Experts of a small language model: 80 bilinear neurons an expert, 4417 steps.
Below are experts of layer 3 (counted from 0) of a mixture-of-experts language model. Rows are named router (the router's row for the expert), gate (a neuron's input weights, with its number), up (a neuron's input weights, with its number) and show model dimensions 112-223. Each number is 128 + 32 x the weight over its row's rms, rounded and kept within 0 to 255.
After each expert's rows: "mostly gets" lists some tokens that are sent to it at least half of the time. This comes from a sample of Wikipedia text that the model never trained on.

# expert 31
router [120 154 211 128 163 110 165 107 129  90 141 163 149  96 173 154 155  93 119 111 142 168 185 104 182 113 135 156  88 120 108  91  81  65 198 202 154 173 121 121  95 126 136 117 142 109 133 157 152 130 102 154 194 110 141 144 121 202 190 167 138 129 150 149 116 111 169 101 120 117  87 168 112  95 132  57 112 134  98 124 126 120 127 128 175 141 111 124  96 141 143  76 120 113 204 156  55  84 170 126 168 171 145 108 125 111 151 131 163 138 138 142]
gate0 [ 93 140 175 106  96 126 133 135 183  95  98 159  79  92 127 201 151 121 140 152 151 151 174 111  91 156  78 150 240 100 194 135 120 119 111 121 158 157 135  89 112  72  74 155 129 121  89  93 153 163 178  86 133 103 103  95 149  99 147 107 103 144 167 149 188 112 152 169  96 119  69 111 115 122 157 137 147  96 135 188 132 103 153 156 160 200 100 102 131 167  94 158  82 167 116 162 151 123 127 101 126 122 133  94 148 142 139 155 122  96 164 124]
up0 [130 168 116  95 104  75 166 150 151 141 102 160 129 167 102 110 189 180  76 121 122  67 141 137 113 146 126 115 120 110  92 106 119 155  98 181 103 173 155 163 131 125 112  86 153 131  95 141 138 154  71 114 133  91 167 136 151 121 118 132 136 119 116 152 145 121 104 137 159 109 130  98 129 184 175 162 209 124 102 102 221 119 154 157 154 164 110 172 147 127  69  94  88 123  94 115  89 194 174 173 133 207 134 121 166  95 149 106 117 127 196 136]
mostly gets: "|", " •", " Binomial", " Clade", " king", " Genus"

# expert 9
router [125 122 133 106 157 119 162  98 139 140 149  95 136  91  99  32 137 125 163 106  83  90 110 170 114 171  91 138  41 136 157  96 103 132  38 111 162 171 129  50  69 118 135 130 100 145 135 157 170 139 113 153 131 106 136 151 134 117 146  94 130 133 206 126 184 165 105  99 173 155 146 111 127 148 145 124  82  91 118 139 108 166 131 113 155 151 110 161 110 135 132  74  99 209 139 135 118 113 152 151  75  93 116 134 104 172  99 146 165  74 156 136]
gate0 [144 141 131 129 116 148  87  63 142 103 164 107 163  95 157  98 147 124 159 145 169 124 119 110 177  94 144 128 116  95 148 151 177 148 220 148 127 102 111 109 119 156 116  99 129 131  70 157 178 186 165 125 108  60 152  73 140 146 119  91 125 131 148 130 113 127 174 106  86 123 117 104 101 124 114 159 149 125 116 130 162 182 116  96 121  84  95 129 145 167 183 134  46 146 129 124 162 170 129  75 126 112 129  91 160 121  88 144 146 136  97 140]
up0 [126 128 137  84 125 133 157  66 104 117 152 151 131 154  92 104 122 119 123 164 182  42 172 208 145  85 115 134 128 167 124 145 139  77 139 154 160 150 146  82 164 122 135 101 143 146 107 116 136 117 130 152 122 139 145 126 124 111 104 113 114 130 107 123 120 127 131  90  71 141  68 148 169 163 138 117 183 117 138 116 123 199 162 114 130 114  97  92 101 140 131  92  59  84 168 121 130  88 108 175 172 157  28 137 132 117  92 126 147  73 111 162]
mostly gets: "°", "″", "′", "–", "%", " %"

# expert 44
router [ 98 101 160 167  66 145  84 123  92 114 165 100 148 115 140 106 114 103 106 104 128  67  90 170  94  86 107 152  92 183 166 156 117 181 147 132  82 103 117 165 114 124 136 174  94 180 130 126  99 169 109 176 135 181 118 147 167  94 183  86  71 123 133  82  91 110 168 158 152 119 128 135 158 136  64 145 122 120 167  93 147 110 105 155 101 159 117 155 135 153  90  86 152 144  89 139 111 100 161 102 192 110 157 163  95 103 117 132 178 102 179 172]
gate0 [161 123  97 100 165 142 130 118 137 112  61 125 151  94 144 131 115 181 102  86  96 149 143 201  75 180 108 127  46 114 132 122  77 108 125 136 180 116 115 168 141 117 100 125 124 174 134 175 161 171 151 152 129  80  66 141  98 149  81 155 105 148 152 163 147  83  62 104 172 126 120 132 183 125 168 160 193  77 142 129 138 146  95 107 161 177 107  88 196 131 134 124 121  97 167 172 100 104 167 117 113 106 121 145 129 107 122 132 145  83 152  94]
up0 [ 90 168  97 167 100  76 144 139 134 140  88 152 129 175 146  85 139 111 139 150 107 101 140  75 120 118 144 135 184 144  98 194 130 131 150 120 106  92  90 111 167 100 160 181  60 149 144  50 130 150  83 161 145 130 171 111 124 101 128  45 179 154 113 129 119 156 153 149 120 129 100 104  96 119  89  61 140 134 117 112  75 120  95 108 170  90 148 117 147  93 143  96 152 166  97  95 153 143 176 100  73 204 101 144  78 158 148 128 159 114 126  75]
mostly gets: " —;", ");", ";", "\";", " |", ".;"

# expert 35
router [110 108 121 124 111 134 114  77  65 138 137 157 115 124 127 105 118 118 126 148 109 116 120 140 122 175 137 114 190 162 181 191 129  95 143 101 110 181  68  61 130 145 155  48  61 108 178 179  80 185 110 171 170 131  98  62 114 150  81 182 153 128 166 133 134 134  42 166  67 138  81 136 123 127 120 132 135  80 134  97  75 160 142 127 107 139  90 151 122 142 113 134  98 121  65  99  54  80 146 104 187 102 118 153 140  78 138  38 162 163 125  86]
gate0 [131  88 173 132  81 183 168 132 123  79 138 168 101 122 148 131 159 125 116 144 107 153 136 110 113  86 133 107  53  74 116 146 113 179 136 102 141 164 123 124 100 139  68 122 148 113 121 126 167 141 176 134 139 150  91 139  97 175 120  86 132 110  96 159 142 115 122 175 112 199 189 120  93 128 144 125 135 146  68 204 122 122 124 106 115 109 150 133 188 129 116 130  87 127  54 116 171 128 171 185 103 121 135 119 143 134 121 139 131 161 151 172]
up0 [135  24 131 103  97 141 175 158 174 113 128  52 115 145 112 142 153 245 129  90 105 176 103 123 135 143 122 104  64  94 168 182 116 169 184  96 139 170 151 168 104  83 119  97 124 108 128 119 124 124 153 148 100 133 127 133 120 137 173 127 135 143  98  71 109 109 154 187 183 112 142  89  76 150 194 152 157  89  97 152 119 127  91 116 111  95 135 104 130 155  99 112 140 102 124 120 176 113 170 168 136  94 109 144 137 133 126  43 157 149 115 133]
mostly gets: "ac", "ur", "c", "anc", " Ac", "uc"

# expert 38
router [ 81 165 118 140  92 104 123 100 100 130 156 188 192  86 179 113 139 132 127 108 131 165 144 168 143  98 116 132 147 154 112 137 127 162 111 101 127 136 101  88 136 174  72 133 142 101  92 153 116  79 192 150  90 114 134 114 138 115 134 159 122 116 135 130 137 146  78 169  99  62  83 147 180  85 128 117 171 124  69 127  48 122  79 121 195  94 155  94  94 155 194 168 183 143 128 109 189 153 142 113 125  94 141 192  28 110 128 124 127 152 113 113]
gate0 [136  99 133 141 139 191 140 154 123 122 130  80 149  77 137 107  38 153 106 128 137 139 146 154  68  74 174 151 115 172  83 161 141 157 109 136 124 133 188 126 122  99 156 140 133  79 129 143 250 136 150 132 152  80 115 100 155  75 184 120 147 139 106 147 141 124 105 159  94 117 116 130 158 137 139 180 139  99 122  94 123 172 128 150 119 117 123  83  79 152  93  94 125 126 169 102 128 144 128 170 193 106 134 131  62 153 121  68  91  52  93 134]
up0 [135 112 149 118  91  98 125  76 107 147 161 204 101  90 128 142 130  90 141 113 126 100  67  92 217 152 123 106 143 120 106  97 163 124 161 103  75 144 171 137  88 138  76 105 123 152 140 125 113 144 147  99 137 121 173 162  70 130 108  60 142  57 136 117  88  80  87 140 180 203  98 151 166  90 152 118 144 175 119 142 149 111 169  88 138 167 132 119 205 124 131 139  61  93  96 134 121 138 145 163 101 189 138 128 129 144 189  99 192 145 122 128]
mostly gets: "ili", "anton", "ini", "leg", "ati", "adu"

# expert 6
router [106 140 130 136 187 166 172 135  68 120 134 115 119 108 166 130 129 139  92 131  98 116 115  61  80 141 145 121 112 121 158 119  97  95  81  81 149  72 130 109 126 115 113 183  85  99 166 181 153 147 156 144 123 141  92 151 136 178 123 151 147 113 113 151 107 127 126 148 111 103  84 139 119  99  75 173  95  87 102 157  70 178 171  69 127  38 142  76 188 142  83 130  73 105 138  74 133 157 195 142 150 175 136 135 100  66  61  71 119  90 133 125]
gate0 [176 153  79 183 147 218 151 128 137 123 173 100 109 155 141  73  85 118 167 151 151 152  62  49 122 121 157 149  90  73 100  92 137 108 140 109 150 107 117 106 147 111 170 131 149 150 160 113 162 150 161 143  77  84 107 179 114 141 145  99 108 163 125 152 111 104 126 116 150 199 133 118 132 183 100 107 116 146 118 135 156 138 125 129 134  77  99 152 116 143 170 115 141 157 139 131 116 108 125 127 107 156 156 116 120 126 153 103 159 115 152 107]
up0 [131 103 173  98 117 118 100 126 172 124 146 118  86 101 102 181 140 164 118  95 179  92 134 165 127 153 154 143  76 116 103 132 137  87 203 129 164 167 168 104 110 115 140 166  88 129 144 126 173  66 145 151 124 137 134 148 171 140 182 176 174 128 130 109 157 101  62  64  97  56  87 112 122 129 200 136 103 107 153 184  68 118 136 166 173 155  99 149 119 122 115 130 141 112 109 134 167 109  75 152 111 132 154  75  90 112 137 148  59 127 157 168]
mostly gets: "op", "p", "ob", "yp", "rop", "ip"

# expert 23
router [199 109  79 118 115 134 107 146 149 125 111 123  51 136 111 145 146 167  87 123 125 115 178  58 192 130 144 124 141 175  87  61 151 108 122 113 144 120 166  93 142 112 115 148 145 146 145 165  67 167 175  85  94  80 134 146 171 142 104 142 118 111 143  88 174  34 161 143 142 136 156 107 118 116 176 112 147 127 193 141  78  72 149 174  97 165 157 140 184 129  87 119 130 134 124 136 143 162  86 180  41 165 157 139 137 229 174 139 186 146 200 151]
gate0 [134 115 129  82 137 126 132 113 113  79 100 119 132 145 135 166  94 171 192  93 138 136 146 120 188 142  77 155  59  56 197  93 130 122 105 136 140 153 122 134 160 103 108 151 109 153 109 101 156 132 100 134 144 134 120 150 136 125  83 117  87 124 117 138  92 144 124  93 116 178 145 208  76  95  68 137 139 115  78 104 128  90 176 111  72 126 116 139 146 160  71 108 110 142 181 147 108  82 147 151 156  62 135 160 127 107 100 135 160 131 147 129]
up0 [179 121 160 120  96 141 118 175 146 139 155 137  61 178 142 140  92 135 166 125 162 117 159 107 119 147 128 202 127  48 108 158 166 117  92 139 155 156  79 122 135 104 111 148 114 136 142 114 127 178 164 121 211 129  94 127 118  69 135 169 156 127  70 124 161 153 108 129 167 132 157 103 171 111 188 144  92 167 132  85 159 190  63 149 138 129  88  76 178 118 167 101 137 201 145 121 129 123 132 106  89 135 143 163 161  86 182 153 135  54 133 139]
mostly gets: " won", " received", " began", " made", " joined", " worked"

# expert 47
router [129  83 126  67 158 129 130 140 172 180 163  99 168 141 190 129 144 170 117 127 150 106  88 152 157 137 184 144 124 160 110 102 103 120 143 146 115 122 171 102 111 144 117  92 152 154 142 166 109 133  78 119 168 114 144 215 162 125 100 182 138  58 123 123 163 156 169 142 116 128  98 160 166 175 176 104 106 165 110 131 146 125 107 125 214 150 130 101 151 128 182 151 203 120 127 164 132 123 149 138 115  74 127 130  97 162 145 108 154 177 100 213]
gate0 [137 139  24 161 127 125 167 146 160 109 175 210 161  86 172  73 129 161 131 139 124 126 173 168 169 124 106 191 146 146 110 166 158  32 150 169 145 165 112 153 107 134 102 139 103 216  95 148 144 148 128 138  97 155 134 165 189  94 117 149 113 102 135 126 121 207 114  99 169  84  95  99 117 150 134 115  87 183 142 104 117 135 152 135 158 125 108 151 114 100 176 104 170 109 139 109 125  75 157  91 137 143 162 110 154 184 152 105 121  86 180 126]
up0 [136 169  67 110 125  91 151 146 122 151 134 150 152  95 147 118  75  99 159 140 129 138 113 161  79 124 145 152 158 138  73  98 118  35 124 159 181 105  74  65 139 109 189 187  80 114 119  90 175 140 149 167 103  62 150 142 110 136 140  79 129 111 206 111 124 234 155 138 114 114 116 119 164 133 149 118 108  91  95  94 126 129 144 145 124 219 139 152 141 139  92 117 154 121 139 123 131 152 191 109 152 128 104 128 122 146 174 111 131 103 100 144]
mostly gets: " used", " released", " made", " won", " based", " held"

# expert 45
router [161 101 139 107 107 137 120 144 116 147 142 122 163 181  97 158  79  84 142 134 165 102 166  86  98 163  69 116 125  90  98 209 124 151 120 132 114 140 163 110 116 101 106 101 169  91 101 138 150  60 130 138  96 150  95 140 135 108 171 115  92  96 133 152 171 101 178  91 185 119 153 134 124 114  83 147 153 108 180  99 177 114 136 149 124  59 144 106 110 111 160 160 157 138  68  86  87 166 148 195  38 180 181  67 118 120 170 129 130  97 157 182]
gate0 [171 135  80 132  69 114 132  73 163 190 119 113 116  99  97 159 122  42  49 156 146 111 101 180  75 142 196  84 102 102 124  69 131  88 134 151 169 165 119 135 131 130 142 149  95  93 157 101 138 104 130 140 111  56 145  99 117 128 186 136 134 164 169 103 113 127 137 160 103 105 157 137 111 143 136 114 174 112 118  97  57 107 113 114 124 153  93 127 134  47 105  98 100  94 109  83 110 136 131 161 148 196 116 101 107 171 174 129  69  99 142 232]
up0 [ 87 126 181 125 178 149 112 168 156 118 140 139  90 108  65 137  97 145 120 109  90 164 105 139 131 132 135  98  78 152 129  79  63  73  90 155 141 136 148  85 182  77 123 164 113 135 152 140  84  63 121 185 146  82 147  88 115  93 121  99 127  98  83 124 127  69 115 116  78 115  91 119 123  56 148 112  77  82 169 107 115 112  81  90 195 101 128  71 137 152 136 129 151  91 135 173 156 104 128 160  57 154 126 108 145  93  96  89 137 171 111 181]
mostly gets: " s", " n", " se", " j", " k", " min"

# expert 30
router [110  99  60 161 169 113 139  97 140 121  72  62 126 103 165  87 135 195 185 111 109 118 108 169 109 103 118 182 141 117 118 137 155 131 157 152 160 114 142 133 175 144  84 116 193 110 152 137 115 171 118 169 145 142 144  97  75  83 113 107 151 164 146 125 149  87 103 111 131 167 120  88 148 129 136 124 176 120 111 170 166 116 160 118 152 165 126  80 135 106 105 129 148 116  86 146 135  82 107 135 149 133 143  74 169 117 122 102 102 114 162 146]
gate0 [138 141 100  95 147 144 132  81 143 111 146  83 134  93 115 174 143  69 176 106 164  94  80 171 150 159  91 121 147 125 107 147 173 118  97 136 127 112  64 106 124 146 157 110  69 145 104 141 149 184 113 177 153 105 127 138 110 114 154 137 110  36 183 110  91 123 135 101 156 117 103 110  75  95 135 131 110 169 119  72 109 182 149  96 175 144  95 145 140 115 171  91 184 137 145 149 112 117 147 146 125 151 142 167  91  89 159 117 126  99 141 103]
up0 [124 116 123 144 130 143 126 125 133 187 138 109 117  64 159 146 100  85 100 178 205  91 125 114 128 145 107  87  90 127 146 165  59 162 111 121 112 122 157 128 158 108 166 158 111  95 142 101 106 135 141  88 157  62 171  91  92 116 131  66 143 122 149 139 118 119 110 142 150 130 146  99 122  74 142 164  87 154 107  80  72 180 136 177  99 194 126 128 133  75 134 125 126 116 173 206  97 137 134 170 140 102 173 137 147 109  54  95 152  98 139 100]
mostly gets: " with", " where", " including", " when", " than", " which"

# expert 39
router [124 160 114 112  97 131 121  92 186 116 144 186 136 140  95 123 180 146 140 127 166 122  85 128  93 114 122 115 114 183 121  95 126  71 120  99 172 116 117 126 128 164 177 167 136 140 184 124 133 150 175 178 143 175 109 113 136 165 185 127 107 109 155 140 101 105  55  73 123 130 185 116  99 190  95 152 110 146 128  47 149 148 122  91 142 116 115  71 124 155 143  85 125 174 109 171 108 181  98  43 128 127 112 129 114  86 155 161 133 166 155 151]
gate0 [104 152 137 170 135 103 105 178 155 159 136 170 173 133 171  46  87 146 102 121 206 171 148 154 115 137 145 115 122 118 113 158 175 108 166  95 141 123 106 148 130 118 179  90  87 151 155 151 180 115 133 166 116 154 117 127 113 128 161 124 117  80 122  94 159 103 118 126  81 222 145 126  74 127 106 131 164 135  99 154 115 115 120 144 112  78 112 105 137 170 146  68 162 178 139 126 137 134 122 106 184 116 144  94 198 144  99 113 107  45 137 174]
up0 [137 180 124 169 126 146 165 122 157 138  47 145 152 157 122 100 153 137  77 173 171 102 143 150 127  86  83 171 146  91 116 136 156  81 147 166  79 116 175 158 132 123 168  89 144 110 156 122 131 130 146 165 169 127 111  87 119  86 145 189 191 123 124 232 169 128 141 113 132 109 118 155 191 134  85 116 137 138  90  98 145 114  86 160 123 103  92  96 122 178 123 105 165  92 145 136 137 175 142 110  89 192 121 128 206 123 134 111 146 155 159 165]
mostly gets: "č", "ić", " Jones", "ko", " Smith", "kov"

# expert 40
router [114  96 132 185 102 115 142  96 141 133 102 156  98 160 107  74 125 188 145 102 120  47 143 143 158 142 142 139 150 120 163 203 163 115  85 143 134 149  85 104 143 115  85 117 139 142 112  57  95 155 193 143  87  81  77 150 172 190 142 122 169 120 137 165 141 129 114 149 139 152 117 188 119 102  96 156 133 169  84 170 128 193  98 146 104  88 108 195 124 150 155 193 131 119 148 105 133 145  87 112 103 103 122 155 136  87 125 147 155  90 121 119]
gate0 [159 165 125 154 107 101 153 180 126 114 128 133  88  96 125 143 120 131 160 126 128  93  77 136 161 128 111 119 147  74 113 116 107 114 121  98 172 135 107 112 141 149 109 100 126  61 140  96 153 173 229  63 164 122  88 145 145 149 203 110 112 141 120  94  94 161 156 109 161 175 116 130  82 192  98 133  93 146  74 160 116 132 100 138  78 131  98 121 133 188 100 177 188 149 144 202  86 160 128 170 123 188 190 189 170 129 126 115 171  84 119 112]
up0 [174 141 126 147 133 159 115 154 131  54 104 125 105 133 129 194 160  84 190  92 132  65  77 115  87 103 117 150 168 145 138  97  95 108 120 120 144  96 146 174 171 122  78 157 114 133 103 169 142 123 188 133 105 146  90 171 169  69 174 165 112 142 127  96 138 125 150 139 173  80 140 138 125 156 157  99 152 157 101  77  58 156 161 133 118 124 133 237  68  92 143 145 146  56 171 166 200 147 106 134 134 162 111 178 136 158 111 126 110 121 111 141]
mostly gets: "ent", "end", "sequ", "ant", "urr", "vers"

# expert 10
router [122 156  54 102 141 165 188 126  99  96 126  86 113 138 134 149 144 171 101 123 121 114 128 109 150  98 133  97 123 119 123 102 178 181 127  99 117  94  92 101 103  87 114  87  88 202 107 149 157  94 134 159 116  63 103  93 147 196 147 126 157 129 129 125  60 134 110 163 142 159 152 143 112 135 124 182  98  91 111 111 118 151 135 138 111 127  93 183 111  98 159  85 136 168 131 128 149 110 141 194 157 193  53 136 118 118 121 156 152  98 158 146]
gate0 [148 128  97  68 189 114 122 127 144 116 172 134  90 122 147  84 176 111 141 189  58 124  86 154 105 120  69 151 114  74 130 144 186 138  73 104 148 103  88 105  91 132  67 137 138 198  95 101 176 125 167 192 156 176 136 127 101 146 161  51 109 104 113 144 138 182 145 122  53  89 159 115 110 168 113 161 153 165 156  99 167 115 107 112 141  84  63 151  90  82 161 104 134 148 148 117  91 134 137 126 117 187 153  95 163 181 103  76 172 149 145 125]
up0 [132 133 144 172 106 142  82  91 135 154 102 124 114 191  74 120  77 135 125 110 158 139 167 144 102 126 146 186 155 198 163 104  97 132 157 166  75  89 145 141 137 103 166 145 106 116 130 165 149  98 111  87 149  76 101 173 116 117 146 127 112 145 106 138 123 102 117  92 133 163 121 117 146 144 130 110  68  88 117 205 113 201 156 114 143 144 180 118 153 189 112 148 118 118  96 163 192 109  99 123 141 147  96 155  80 104 151 166  64  94 105 119]
mostly gets: ").", "\".", ".", ".\"", " .", "'."

# expert 4
router [117  98 183  65 116 137  88  78 161 110 147 109 107 130 163 136 131 163 132 127 126 143 143 130 164 112 132 141 140  85  87 148  99  90  98  75 125 137 104 101 114 115 121  74 132 118 109 163 103 175 129 201 123 122 158  65  89 135 163  83 159  97 116  60 120 107  78  93  94 100 159 114 117 144  88 132 120 112 106 143 132 162  46 148 129 154 133  79 148 181 141  97 156 180 140 177 144  72  79  91 159 119 170 134 115 141 168 190 107 176 166 101]
gate0 [134 125 141 104 135  44 122  93 175 143 125 168 182 180 143 202 118 124 145 126 183 131 156 112 113 162 114 165 128 131 135 119 124 113 161 100 113 145  76 145  60 134  98 144 189 146 166  99 171 101 116 173  85 127 141  75  94  66  93  86  90 112 119 101 152  90 137 155 138  64 122 143 139 184 158 140 142  82  77 110 154  66  60 122 111  98  76  98 149 107 164 144 164  88 137 112 141  87 178 168  71  99 129 100 152  78 130 163 150 124 178 167]
up0 [139 111 130 133 115 113 164  58 177 163 154 140 127 156  52 211  93  90 131  93 134 131 135 110 114  71  96 130 151  74 107 167 100 198 110 138 155 182 122 134  79 147  75 110 170 165 101 112 155 119 113 207 112 160 131 109  57  50 161 159 122 120  95  71 125  88 129 131 126 142 155 148  93 134 141 174 105 111 155 132 108 121 105 128 161  69 147 115 197 130 120 198 129 109 161  99 116 178 149 165 103  86  89  94 162 143 120 174 172 128 111 161]
mostly gets: " =", " Animalia", " politician", ".,", " et", " Cemetery"

# expert 29
router [163 159 161 136 110 123 154 129 188 133 142 129 136  72  70  73 134 121 134 157 127  77 100 194  73 157  92 116 138 135 135 142 116 154  91  87 171 124 159 141 185 137 112  71 135 140 131 153 137  31 131 130 174 147 106 154 193 108 104 126 132 147  94 108  61 111 167 176 131 118 138 143 152 155 128  95  88 114 100 154 153  97  83 101  97  96 160 170 169 137 144 111  82 126 119 147  96 114  84 100 148 118 121 149  93  80 176 112 132  89 114 105]
gate0 [ 77 160  64 144 133 135 161 183 152 124 186 142 147  83  71 155 138 156 128 161 102 109 131  85 101  74  98 137 125 129  97 188 122 165 129 189  80 104 130 126  93  69 126  54  48 109 128  54 182  48 123  65 142 152  95 170 111  67 170 146 186 112 129 155 171 110 169  84 131 125 115 109 133 119 140 152 150 113 121 104 137 134 124 173  83 149  88 110  67 172 153 103 138 128 108 121 125 108 159 144 115  92  60 146 174  94 119  72  95 109 135 130]
up0 [175 146 182 118  45 117 124 152 106 130 117 184 124 154 110  95 177  79 120  93 146 128  86 133 153 109 161  75 110 128  81 163  87 152  81 152 155 213  94 170 161 147 134 185 132 150 165  85 123 163 146 116  97 118  62  75 133 141 126  83 104 133 133 148 136 174  88 136 117 178 170  90 152  93 131 163 151 116 152  67  80 191 133 142 154 125 144 174 169 132  99  60 132 161 119  82 145 186 131 177 132  79 145 119  57 163 171 124 177 121 128 148]
mostly gets: "y", " west", " east", " MPC", " south", " disease"

# expert 21
router [112 121 155 134 136  95  89 110 138  91 146 117 123  97  80 133 144  73 143 118  81 115 131 176 131 112 222  95  87 141  74 154  75 139 125 160 134  68  47 144 124 163 115 195  92 160 146 176 187 123 163  91 111 129 143 190 110 107  99 113 179 101 158 128 165 167 100  95 156  79 185  88  98 136 157 157 101 103 121 157  66 151  71 171  92 174 119 115 130 121 145 150 107 170 135 139 135  79 214 127 137 180 128  68 178 141 129 125 105 138 144 155]
gate0 [134  97 112 172  78 154 148 129 178 149 103 120  90 136 116 112 124  75  98 111  97 111  66 131  70 132 179 116 154 142  73 143 184  75  98 116 116  95 109  88  67  90 117 160 115  98 101  50 182 166 111  79 127 123 134 106 109 140 131 107  95 148 167 104 165  70 132 125 111 155 169 132 135 131 189 125 165  85 116  76  73 115 128 132 209 124 130 128 135 137 142 117 150  58 154 127  78 167 173  81 204 143 122 113  96 124 139 115 154 101 163 147]
up0 [129 120 118  81 132  85  75 149  94  74 103 164 135 147 157 141 135 121 192 154 115 112 189 162 107 141 118 115 104 148 188  97 154 196 147 138 131 123  96 114 132 127 173 104 192 168 143 126 110 106 101 124 177 140 174 198 192 101  93 147 155 111 104 144 128 194 166 152 148 119 108 109 159 115 108 130  97 188 103 148 246 116 144  95  83 119 170 106 105  94 145 155  99 133 102 132 156 129  96 159  77 157 115  41 202 150 121 136 142 137  76 116]
mostly gets: "\n", " Animalia", "'."

# expert 0
router [162 110  69 118 128 132  63 131  87 160 133 107 102  61 143 130 198 125 100 136 147 142 164 143 127  83 118 127 144 163 105 202 127 131 106 151 106 101 131 151 161 129 178 168 184  95 148 117  96 157 165 165 131 192 148 123 129 104  70  84 161 101 142 103 112 102 184 156 128 103 110 129 117 120 175 115 118 145 103 132 141 116 178 119 120 168 118 119 148 124 126 131 133 150 129 160 141  83 134  52 112  87  86 142 145 123 110 167 115 102 126 104]
gate0 [144 130 234 126 163  90 152 209 100  92 116 133  99 155 115 173 144 149 126 140  97 113 137 140 156 153 143 172  71 128 108 124 170 188 101 167  83  82 101 105 143 109 149 143 180 153 171 148 206 119 127  93  99 117 118 181  98 158 125 131 145 160 110 135 130 186 111 129 109 181  67 128 157  80  87 171 130 192 167 137 111 151 126  88 121  95 135 102  91 141 118 121 126 117 132 127 133 109 112 172 162 134  77 151 135  92 112 109  85 125 129 142]
up0 [115 147 110 213 137  79 131 148 147 110 152 137  52  91 136 103 124 145 180 115 143 125 164  99 103 151 141 132 106 155 167 157 108 199  54 123 144 183  99 117 127 139 124 135  85 199 141 141 129 161 103 161 162 153  93 174 109 186 123 118 148  72 138 119 109 178 168 158  95 188 133 103 122  74  83 100 115 139 122 122 150 112 137 144 106 144 130 155 168  77 135 169 143 106  50 102 104 126 189 105 153  89 108  82 150 141 131 123 110 143 157 150]
mostly gets: " during", " the", " for", " various", " in", " at"

# expert 13
router [105  80 126 138 141 102 104 161 186  82 133 135 145  59 194  89 139 150 124 211 137  97 176 179 152 139 101 189 140  98 187 137 156 121  86 109 137 127 121 129 160 165  89  66 118  93 139 154 106 123 119 145 163 149 142 107 178 128 160 144 120 138 119  34 171 133 102 145 187  67 139 175 171 117 153  99 133 151  79 115  98 127 135 130 103 134 180 149 104 166 163  86 140 127 172 158 104 121 102 135 115 136 115 166 156 110 182 189 146 132 115 105]
gate0 [125 174 124 145 108  78 128 123 169  93 116 179 101 116 130 175  61 145  73 100 153 126 138 143 126 136 128 113 140 116  87 140 135 109  96  88  68  77 100  63 163 131  57 104 191 135 117 143  92 109  64 113 164 124 134 104 180  96 110 107 140 168  99 102 115 121  78 135 109 103 127 177 128 114 120  91  93 180 112 131 104 125  44 119  99 181 143 153 155 153 131 182 109 123 121  89 123 109 151  80  84 164 161 123 101 135 158 144 111  81 117 105]
up0 [136 105 197 127  89 130 111  89  73 115  98 115 127 131 112 147 128 113  92  74 174 187 131  84  76 131 140 120 155 192 156 167 126 126 114 128  32  61 144 111 141 146  83  81 106 110 170 172 115 153 120 143 147 113 135  94 161  50  99  81 122 192 176  96 113 144 176 173  94 163 162 115 118  94 130  95 119 130 158 148 125 141  82 119 146 105 150 188 178 160 164  95 166 138 147  98 175 149 179 121  97 120 109 101 114 125 119 159 138 167  99  67]
mostly gets: "ular", "ious", "ical", "ational", "atic", "ological"

# expert 17
router [117 138 156 131 163 134 150 114 149 125 119  71 119 150 107 100  68 122 104 174 109  83 142  45  91 110 114  62 142 100 102 124 172  87 112 150 137 108 167 176 185  98 126 114 104 144 170  80  71 116  64 120 153 129 128 155 104 131 153 167  81 165 148 115 148 145 173 123 102 145 169 183 152 128 108 175 124 106  80 174 135 148 149  80  92 129 135 211 122  81 106 140 115  81 148 125 120  88  96 194  81 188  99 130 150  64  74 160 152 176 173 131]
gate0 [ 98 120 144  91 133 154 154 135 144 116 134 151  78 147 151 135 170 123 168 103 174  69 162 141 107 215 135  84 128 123 112 118 145 155  86 112  65 201 142  91 128 105 110 117 115 152  96 121 155 153 130 176 152  43 198 153 127  69 127  96 148 176 119 141  75 134 111 173 125 110  49 118 114 108 154  82 102 102 138 142 162 132 163  58 160 132 104 158 133 115  82  63 134 131 143  84 114 168 137 135  90 153 131 160 137 178 159 123 156  96 167  96]
up0 [113  41  66 203  92  89 158 170 168 111  53 102 174 149 141 137  74 103  58 110 131 106  75 118 159 101 162 106 143 112 155 140 112 107 150 109 168  84 128 167  93 122 136 209 133 161 117 171 142 128 145 128 155 194 126  77 135 153 133 148 193 108 124 100 163 158 164 120 143 167 165 180  94 124 122 116 108 164 109 109 156  96  92 162  97 134 125 147 110 155  86 186  63 163  73 120 146 129 107  86 153 112 100 137 172 142 113 162 124 145 100 142]
mostly gets: "t", "He", " He", "rist", "As", " As"

# expert 15
router [140 169 136 173  97  99 174 105 145 137 144  86  94 111 105 172  90 118 119 146 151 110 162 156 123  96 146 135  93 145 121 120 154 155 158 111 123 166 133 123 113  98 167 174 141 131 119 105 148 132 129 133 137 142  87 190  85 131 137 134 103 179  75 171 118 174 113 102 103  87  96  96 130 154  90  65 111  94 125 118  96 164 151  94 141 150  76 155 101 148 162 178 137 121  98  56 101 159 173 181 190 180 111 139 148 118 184  91 154  89  84 130]
gate0 [139  90  98 152  72 154  40  68 154 155 176 155 120 137 137  90  87  72 153 119  75  84 100 124 143 134 131 124  90 121 108 138 137 109 150 120 155 182 128 137 150  88 148 155 163 144  92  95 136 115 164 122 117 121 101 150 160 170 157  78 127 124 143 128  69 140 135 153 110 164 143 160  93 108 103  89 183 109 133 138 124 171  91 150 132 113 132 152 108 158  76 186 140 131 136 113 129 121 129  75 129 154  70 147  67 181 127 145 208 117 139 122]
up0 [ 86 153 127 191 117 125  96 114 174 147 130 125 142 112 159 156 100 118 109  85 114 116 127 112 125 112 104 120 114 131 133 103 139 122 198 136 118 149 148 208 114 181 161 122 102 138 182  67  79 151 171 147 120 128  96 138 121  93 102 129  48 141 165 119  77  78 137 107  98 175 149 152  95 177 139 153 176 148 180 152  82 149 137 181 100 140 109 146 134 163 146  88 164 175 113 154 133 168 113 159 179  93  75  71 133 195 126  94 160 151 103 100]
mostly gets: " class", "class", " Sub", " four", " Class", " six"